python train.py --moe_layers=[1, 2, 3, 4, 5, 6, 7, 8, 9, 10] --routed_scale=1.0 --balance_bias=false --init_std_router=0.0131 --vocab_size=9687 --norm_eps=1e-06 --lr=0.00725 --dataset="wikipedia_en"
Below are experts of layer 3 (counted from 0) of a mixture-of-experts language model. Rows are named router (the router's row for the expert), up (a neuron's input weights, with its number) and show model dimensions 0-223. Each number is 500 + 50 x the weight over its row's rms, rounded and kept within 0 to 999. Numbers have three digits each.
Before each expert's rows: a language model's description of what the expert responds to; "gets" lists some tokens that make up at least twice as much of what it gets as of all text. This comes from a sample of Wikipedia text that the model never trained on. Tokens count by the router's weight.

# expert 27
What it handles: Of and in. Common prepositions, mostly of, in, on, from, after nouns like part, member or schedule, as in one of, record in.
gets: " of", " in", " on", " from", " at", " to"
router:490441509412509484463451557629457523631574495574498518441449600474537446479482555533451490472451500465500464585485496471462430462535507490572484507521502462517455510465494465580523384536415526459432555589503455414537601585534496620485463544510524494454437579529531410510581504452481561449493513511428546608539499481472498524494477551502487512494539567524535498440462498521462575547513538441449503531499500523494541541563474430520520471527563606530445448543512563473541492525508518439524522510473633526525457457476471380472540421490373456552514360418445469540504529459395469490503526554528516521571521507521585522451531413538373501482483451478497483515450486516594473572443
up0:575540485583527427464495463512498507551502551482484520523508566524503475541478566463517552538617442515583561479436507555532477451576455440462568524434576544664486551498525577492537453470586419541388482487501486513483501439462408608440501413503438465483509502504551518475448561472551482444488485435472539441493523499543447510446427473477552526491424439485455547498433598522485544541506551562411452491530547517426489553573436556439491525473400586472481412538525604587520481429476536508465451512471497467523476495550541583523581434583577425506562583499513469548497537448510436472486483454570494516465555447563459535473563416520536512514363539535444547589506462517496504432563

# expert 55
What it handles: Word-initial letter pieces. Short opening pieces of a word after a space or prefix, such as m-ag-azine, d-isc-iplinary, Ap-ogee, par-amedic, rep-roduce.
gets: "p", "ag", " m", " P", "g", " p"
router:461451482536498512410531522456528549493538482493543501475591532521518459504476490433519489352392479475494481562489443494542484510505506519571407533486513520426513513554526448438478512500511445550516570334452535453533485391613479561517503449506538517505550540522486466505553501511572457550485573454490469398505468449548587462407578463511462513557500496489506441491566485513346520494422521524489505538449484450514504485516517532477524552448436443494473515563464607528509508478450494556491520516421504516503474516523442519456496484521488495516427515475383429527491500411527466488542509442475543476504491587498467211429515504583603463468570489430452560518486456554481520454509
up0:571452447538473479488510530549506451430453480534462493500510450540526559422505473513609577434434484572518578540476504456563538596526416519503453458486574512572650418505546525529548469522464512494567478394439548523482481438440511558507481556586486534454568478514469545504494527555560511544462512545457519439456586444490449427538457554551430541529645446433470535514589507521506479542476374546442520518429518450426452520465455589505492388429554559477447422502441532534537490514484481456460451556481530514509453478420479504514547428485431482524514556495418512525545594444460532416542472585514537497525421549514463594519465445505521519432532511462396543481496497648474500457459

# expert 3
What it handles: Manner and agent prepositions. Prepositions like with, by, for, to, after, often following participles or due/known, as in decorated with, by knockout, due to.
gets: " with", " by", " for", " to", " in", " from"
router:507464510484459526425553489701465532531539522589469519494430592503560518420493498487472489418474475486558526549631459504495473520525461473510484438521461456442480494443527418489502496526530526518536571478565493504397474579492527627490484604551526484446527471626451506403455468570472522555550462497542455446626400423458407522548515502426464537537504481552565474509476517501452475548544553454553539430428420571567461509550472506535495523533602537556528378586464581463467464481587476509422466487490503456536461557485546480486427511574445538550503461480526498441427440503554509405469470474472502476494465440519512491564534598570442522518487504415457507448497519557571492494505
up4:413498480524477470453480580453455562495404595475490465468578554566453415487482465490584420480491536430512481603484523437537549509514452463540512527491409550528512479567545531519551464518463469522512431473516428563478488482521476555390481526445469484486479523517526508480425533530525588564508514450569495473535529577465484522503533496439540468580523492528543502540518510439564619479570513512431466396457486536519448448529358500379506541483515598479490426569581486562523444507518476388409521447511488376504509512493557469492399520534416589454525571619525483575514614541394530426499552555493456492466515441489554513498519456432493436461499520605435471534540577468517549529505

# expert 46
What it handles: Sentence-ending periods. Periods and closing punctuation ending sentences, like . ). ." and the dots inside abbreviations such as U.S.
gets: ".", ").", "\".", ".\"", ".)", " ."
router:446514545511472500487473549544468464555550609475472463544425473540493540572533577540419532462456441493507533470529521497428436581555398543557488571554609409483530521445420625578596477435564429515528497585507529534521455527561505466521378459408567505532570495527406435510540484483545461469518558498516420475620512490515419500598479500453460477469501511490548482539498523506533541490451442382489537461536496460525506505443507420460584519503557620537472410488500487471491460467527608453561462433486467444505442536498446557569464499537525576501548411538467389522466555544483517479486537536470390453450454448573553525457448498492515511583501499579504442465393451510494488502477
up1:571386525560537591437493491576595448524464424481376517548607505492461493548529516477484453499535430493472469422550489423535473490495471531519539530552482472411522513411577508448524614512557542511454476483513472481497552512515451579527472514537464501531447529500475500451464501494551498401534483443469464467543517509448449488579418468512481419527487447499499609464485447476477595548499477561457557446537540572451582452519606540530433529493620513487508556487490493482517512494545463502516503530445531520521431459508610459479535546518499475554586521409469451469439498432547426579572513444472450601410485439486374462461508533595516576558492549505463509607425484620451472399532

# expert 31
What it handles: Table cell separators. Pipe separators between cells in sports, election and statistics tables, plus semicolons in number lists, such as 20 | Matti.
gets: " |", ";", " —;", " /", " –", " –;"
router:514572516452412442529500348460476466490505433498501495488496477505489459535481496576541572453378458465466459468521565477490532474499501505515368656478512505418411531583428554573528538544403507485483518546575459510420541477555486447490607550537578481534508490437426458522493475549446514381519550430535497461567514567552510372501517550508462522503455515505491536460453592399523554520540575502553483477481539443477499464533481568570483438506589477488474462482572563460520513518422587447528539464435472530488503487508567509464439473538493527522492441494433612506554496488472408461469579511512482509463542490534540468522468530498435528554518539533465406384335493542551489457483
up2:428518415484513508428446455556528489576489413405449495525544466476521525544602451404482504479493506516497556451471495409475562461500488562408622540497485574549401527574459508565482479550493503410476522483503559518464456460496498526528465524512439498416546477481561543615529566526567470490542540598556461505466514446520421426512466568455502495459515493456495484500360581497610527488498553500580519515457521473512389395451444520503543541458566496594547558581500425507518493452650449462453500504529624463492557528489507434533533573493430500486528575452498439517538597461493488445471500454579562465538581471561537485536605477535473504494505528511413438489529549453487492447457

# expert 8
What it handles: Sentence-opening connectives. Sentence-initial connectives and prepositions like In, On, However, With, plus to, as, and mid-word fragments such as 'll, aining.
gets: " to", " as", " In", "In", "with", "to"
router:543468498514501519431482549566497494478579476561511477423464551469488516448528498365539521428527555515574547562530463550527449529477494618516411441485491523572489442466524447415497507516503592481511560349539443579538463469515476619467552511467542520521422490489542491509512505528569482716514535560508528443524509445543431577588542603500502475451605509457495471551510464422482435537569495500497505468530528442507472475532472552490538481466538527493490513451450600496575463507507493511496532530483513514463526492559454495475547553488591531474414579511629518505495515467594469511523474499474567508498559508511496502595523522373489454469470463472486551422563504698488536495518
up0:482473479510560425556532533518533494542489551477445452410519431584480479548523555452569511440536415515415568546528534610463495531558409542472478569550537477498571472558502551457485532548487496483527537469497562595465440522549405576466484476607450495483576491549465562534468502476484452497506514542554543398400420482489485453457479446506465583426430490463508438406482513525499501534455480494393447536622480507610527529543565513504411457559500491481516510429507476516499495648382462477478399478546471545517494538533562434515550526489584518567486580517537560526532576469509603527593422502599472543499507569570534414402456462506452559447439473481438517496478516506472502496522

# expert 52
What it handles: Pieces after capital initials. Word pieces right after an initial letter like G, N or g, as in G-ine-bra, g-ate-way, U-se, plus words like car, business.
gets: "ic", "ine", "ary", "y", ")", "al"
router:534511531452540493597494509518461506520527510529472521509512425435391568517565512507506483316541501490469466562490415556491338494462490506562540491513503520474464490463466530476486446476506492435528507483460498513519523399460533493538527493483519492473385499459595543402473459524468497528476583421487504606410514412474516587512434583457477496459380509507524504511486517606557531506538430535500555527566464509505477462478484462509512479469530491522489540398463517517544483491489500475529562541532605513444523535483434513527512549546605504487285523518347575497492508488514500532476473502535585516483549467485494389518494470329511516435474567542522518537544470576447527561492
up0:514449501424458532530546576492552577486507528431550418421415464397465461495481523511509448467439477485470539460566470479533505503560446521584530572505521518393559433446556522539513501403468470535561430377428444633477476529517497553602516510436522470514490489530531470451435412490471534411527458504512430526380511528469559448547527556455429521522518410475533519469431487474534511490551356530580469476547522393510490526496427527469480534483552563493478559563451536414499434431446418524429479480511553540506515443570580564453395495537511501441405498531479464430470500463566483439495498515394452473498489537458434421526474566476494539369525521473526533485488437508495561473559

# expert 40
What it handles: Adjectives and quantifiers. Adjective suffixes and quantifying words before nouns, like Roman-ian, Pop-ular, other, all, both, most, such, plus into after divided.
gets: "ian", " other", " of", " both", "ly", "ical"
router:540482470472564499502481498579548481511618442532492500620421561523432505500504516514482535583586549477553497567498442442451440553505485578506464521472497465453500494455509512519533427452517533540515411574519460526455506512543527514537494508514399499530458481501514453463471636486588479470405400526505470534463470486508451649593551460520494495509466486487534501493470471366480468520593505531484523542511441561566487483439532443522439503516563564547515480492537520472522538517572475439506508526533516479570515503460553543533576487479379499486500505507476572338510483503451557536476454515523531543471587432458556724492480507481426499454484385560550601465567496564470547581468
up2:525493503517455457527448527434489531532466535483476409501562525522433485556516426462524465451493508427516503551580509457453478447486476453540611435574530501403507544522539509534421545472540491599540544471598491517453539461468482502409419540508500554403505409551560506563448481471591447625459495419450495452479588460463396530507572440434532454511487520508494467472451462553433528517354596417471467483551548618410459517513483484556437502551484519454490501486496432532492592464502483428513441387495560495463496540451489560543495562519453483476533531554557591438472489439555441464403488539499640499530507575537500509558537512549534544561556462555562448476554494482479411463561

# expert 39
What it handles: Capital letters and initials. Single capitals and initials in names, hyphenated first names and abbreviations, such as Jean-P-ierre, John H., Must I.
gets: " I", " M", " P", "y", "C", "I"
router:461481543480518494510553530396586529440482505557454448452525518477596538561528492579500509501426467537460509561466552476497497440521528429573574503533462544311527489552480550529568522491499454600493430584476370541489470568463487513490443451525516508491446612487551507458428586470533522516415442430491528499439455542484552363396472371531496502496494464470577422551605498500430503521424441533521472467457502570482503569466492545465404494503445462484500526594562465484466540525527517522587482541493489502535482538519521589490385516504587471482515427494515535450534468406464460479499530498476522476505497490504504556529508511443515500502444634449511547548450429360458468555539
up4:583465506534526502483473509405574393432453521497435408495432531524507557575527510486457484523509483575496499417529591442498506549470496635489482486521541547446605547491497520517473538524510463474530572478506569537533474526505530512477535492472486463606531488560589468421418496624506496504503481561474529462440408507503514486474489499497512535500535460555450412576512460570505461533446492534492523491483476510533530561486570516539447506486535452486544594413570434557527444435484428572524523511506483528539557541470401493513412450463448431477620498525498461484620546488487430517441519405471457514561455473493570685415528560509584456502473389501431508509469444625410507545469

# expert 41
What it handles: Colons and prepositions. Colons after infobox and list field names, such as Illustrator:, Arrondissement:, and time colons, plus prepositions like by, at, from, including.
gets: ":", " by", ",", "):", " in", " at"
router:482456528459421492427538516564438510568514560466490472583499555491549548422525545479446542486461474467373486562556442482468422541526482528365438462544497491540499504532550509594570426543487532498532452546573509463489553489487514507405476602499489517424580533479446503543450533523480490267545587453587470453523517552518510527547436526516544546411564546545665489474524526509505441536591515486482466476455459547490503473525467439426451531500576566557484416516421502469477489605501525481476452487468493528491468516475549466554475485550521546500494417502416569522477558570448488469499544516539499510483444496516534544530560515602481526548501514342482454441427504508585485501538
up0:489447457548523521504559478461448507538563501363470520525436499444519523495453577541511455483543457457481531332524493442474517566397370387408609494429493409518492430528482485404537468570470494615543520461532517567559451506497496455477527534526413504508539500484484475534443553477437472522390453398473578495542478428507493514543472469489465506510586529478559519488522507526399522513527488532528482529496513597493501492517555454468428509548401398430498511516468514545547463612491489533536516466527454529562602572482464530612601453476496493458535557492514484424494548542587458499510390540513454504482471513366473511499545517573462527506467443444497581522454513446476506498593

# expert 11
What it handles: Name-initial capital letters. Single capital-letter openings of names in lists and tables, such as L-eng, D-awaqa, plus the degree sign in coordinates.
gets: " L", " D", " d", "°", " R", " F"
router:519505509520477509507464391453446477541481502540495498536534551511573489581486496397425522464456437533396474518555372442492557512422530552483502600487497537540565539533516607533538494511562522536454498515454442466451539363589547291456507508561532483499529525493454528511567537485439577550393534496506524517468560394440427468471497500474599456491479491470603527436467455556544480479512542619481497510487533581513460519457509499518418510480443521465476498556435445478607472481543513475518522505476466492499453483519495547473436562475597460529406475447470538501540467424450461533355529512534457473482492523475588481482532544535413498542492659528468525566522490501488465438498
up4:483514475477561515605440565544471506502459449533445507412502513481486534507462520494461462563510524453567503508493486550432492468421504587482464521481565436468523458470478661485473467579478510404465557445499529495453527601526509468496513504476491456477546520442479639467464443539500517533547442465433628504448527526453533553469550461522504457477493505485454598511462469435422499570519509485492571476579482463511611532505598470509466446504555603456524458494522383513480399462440450466598573522521600510547436507365463476561441461492580496516397537420546472562598549584584521463528515494485534558527472520508442559477545596433501490533567526533506443402462504453417537452517

# expert 7
What it handles: Commas and conjunctions. Commas, and, or, but, ampersands and closing-bracket punctuation joining list items or clauses in running prose, such as Ted Cruz, Ben Sasse.
gets: ",", " and", ";", " or", "),", " &"
router:466489521538401522392456539546512551516577476475498454539408491468527507481445515503462555457544450451575532466573515500402492486520511501567560537495491489475568590488380468566631422541428511506459491553566491541529484507605457563461479566540526524502472459572575497464511491515464483488601566468471471515522486503460450599487549402558548505458508487512538533467585500422543539474452547405585460523413520502497501413517581431562543471472510550511472420527532568441460455474581593439479433453453421526507490460486458557477470507490448409560493496638481462433468611526465452443433460436474437513466415421507541562464555456529583527523499537564523466487404484516516447446435
up1:431391593484479522509490563501523451490528525457437491383473543465510512559459548447493483484542543408496486474547443552605456542528541521573467537504539553516507581480586395518527541538595453583507507600490530558466594481460506519567488400490475449442443489483500461512410506535517550477564450534582438582531615579561519497511530465524553550510531571532516506539510433477493526553560623579458513534387515464496475431561552518505461495460467543582536487602557480571467513499420497484500533483527509479493526566491575421414551554485539542514522554420457556390457538536465548459386512456557534484412455527528543476487521456551504541497563503615503426588473550532504545552461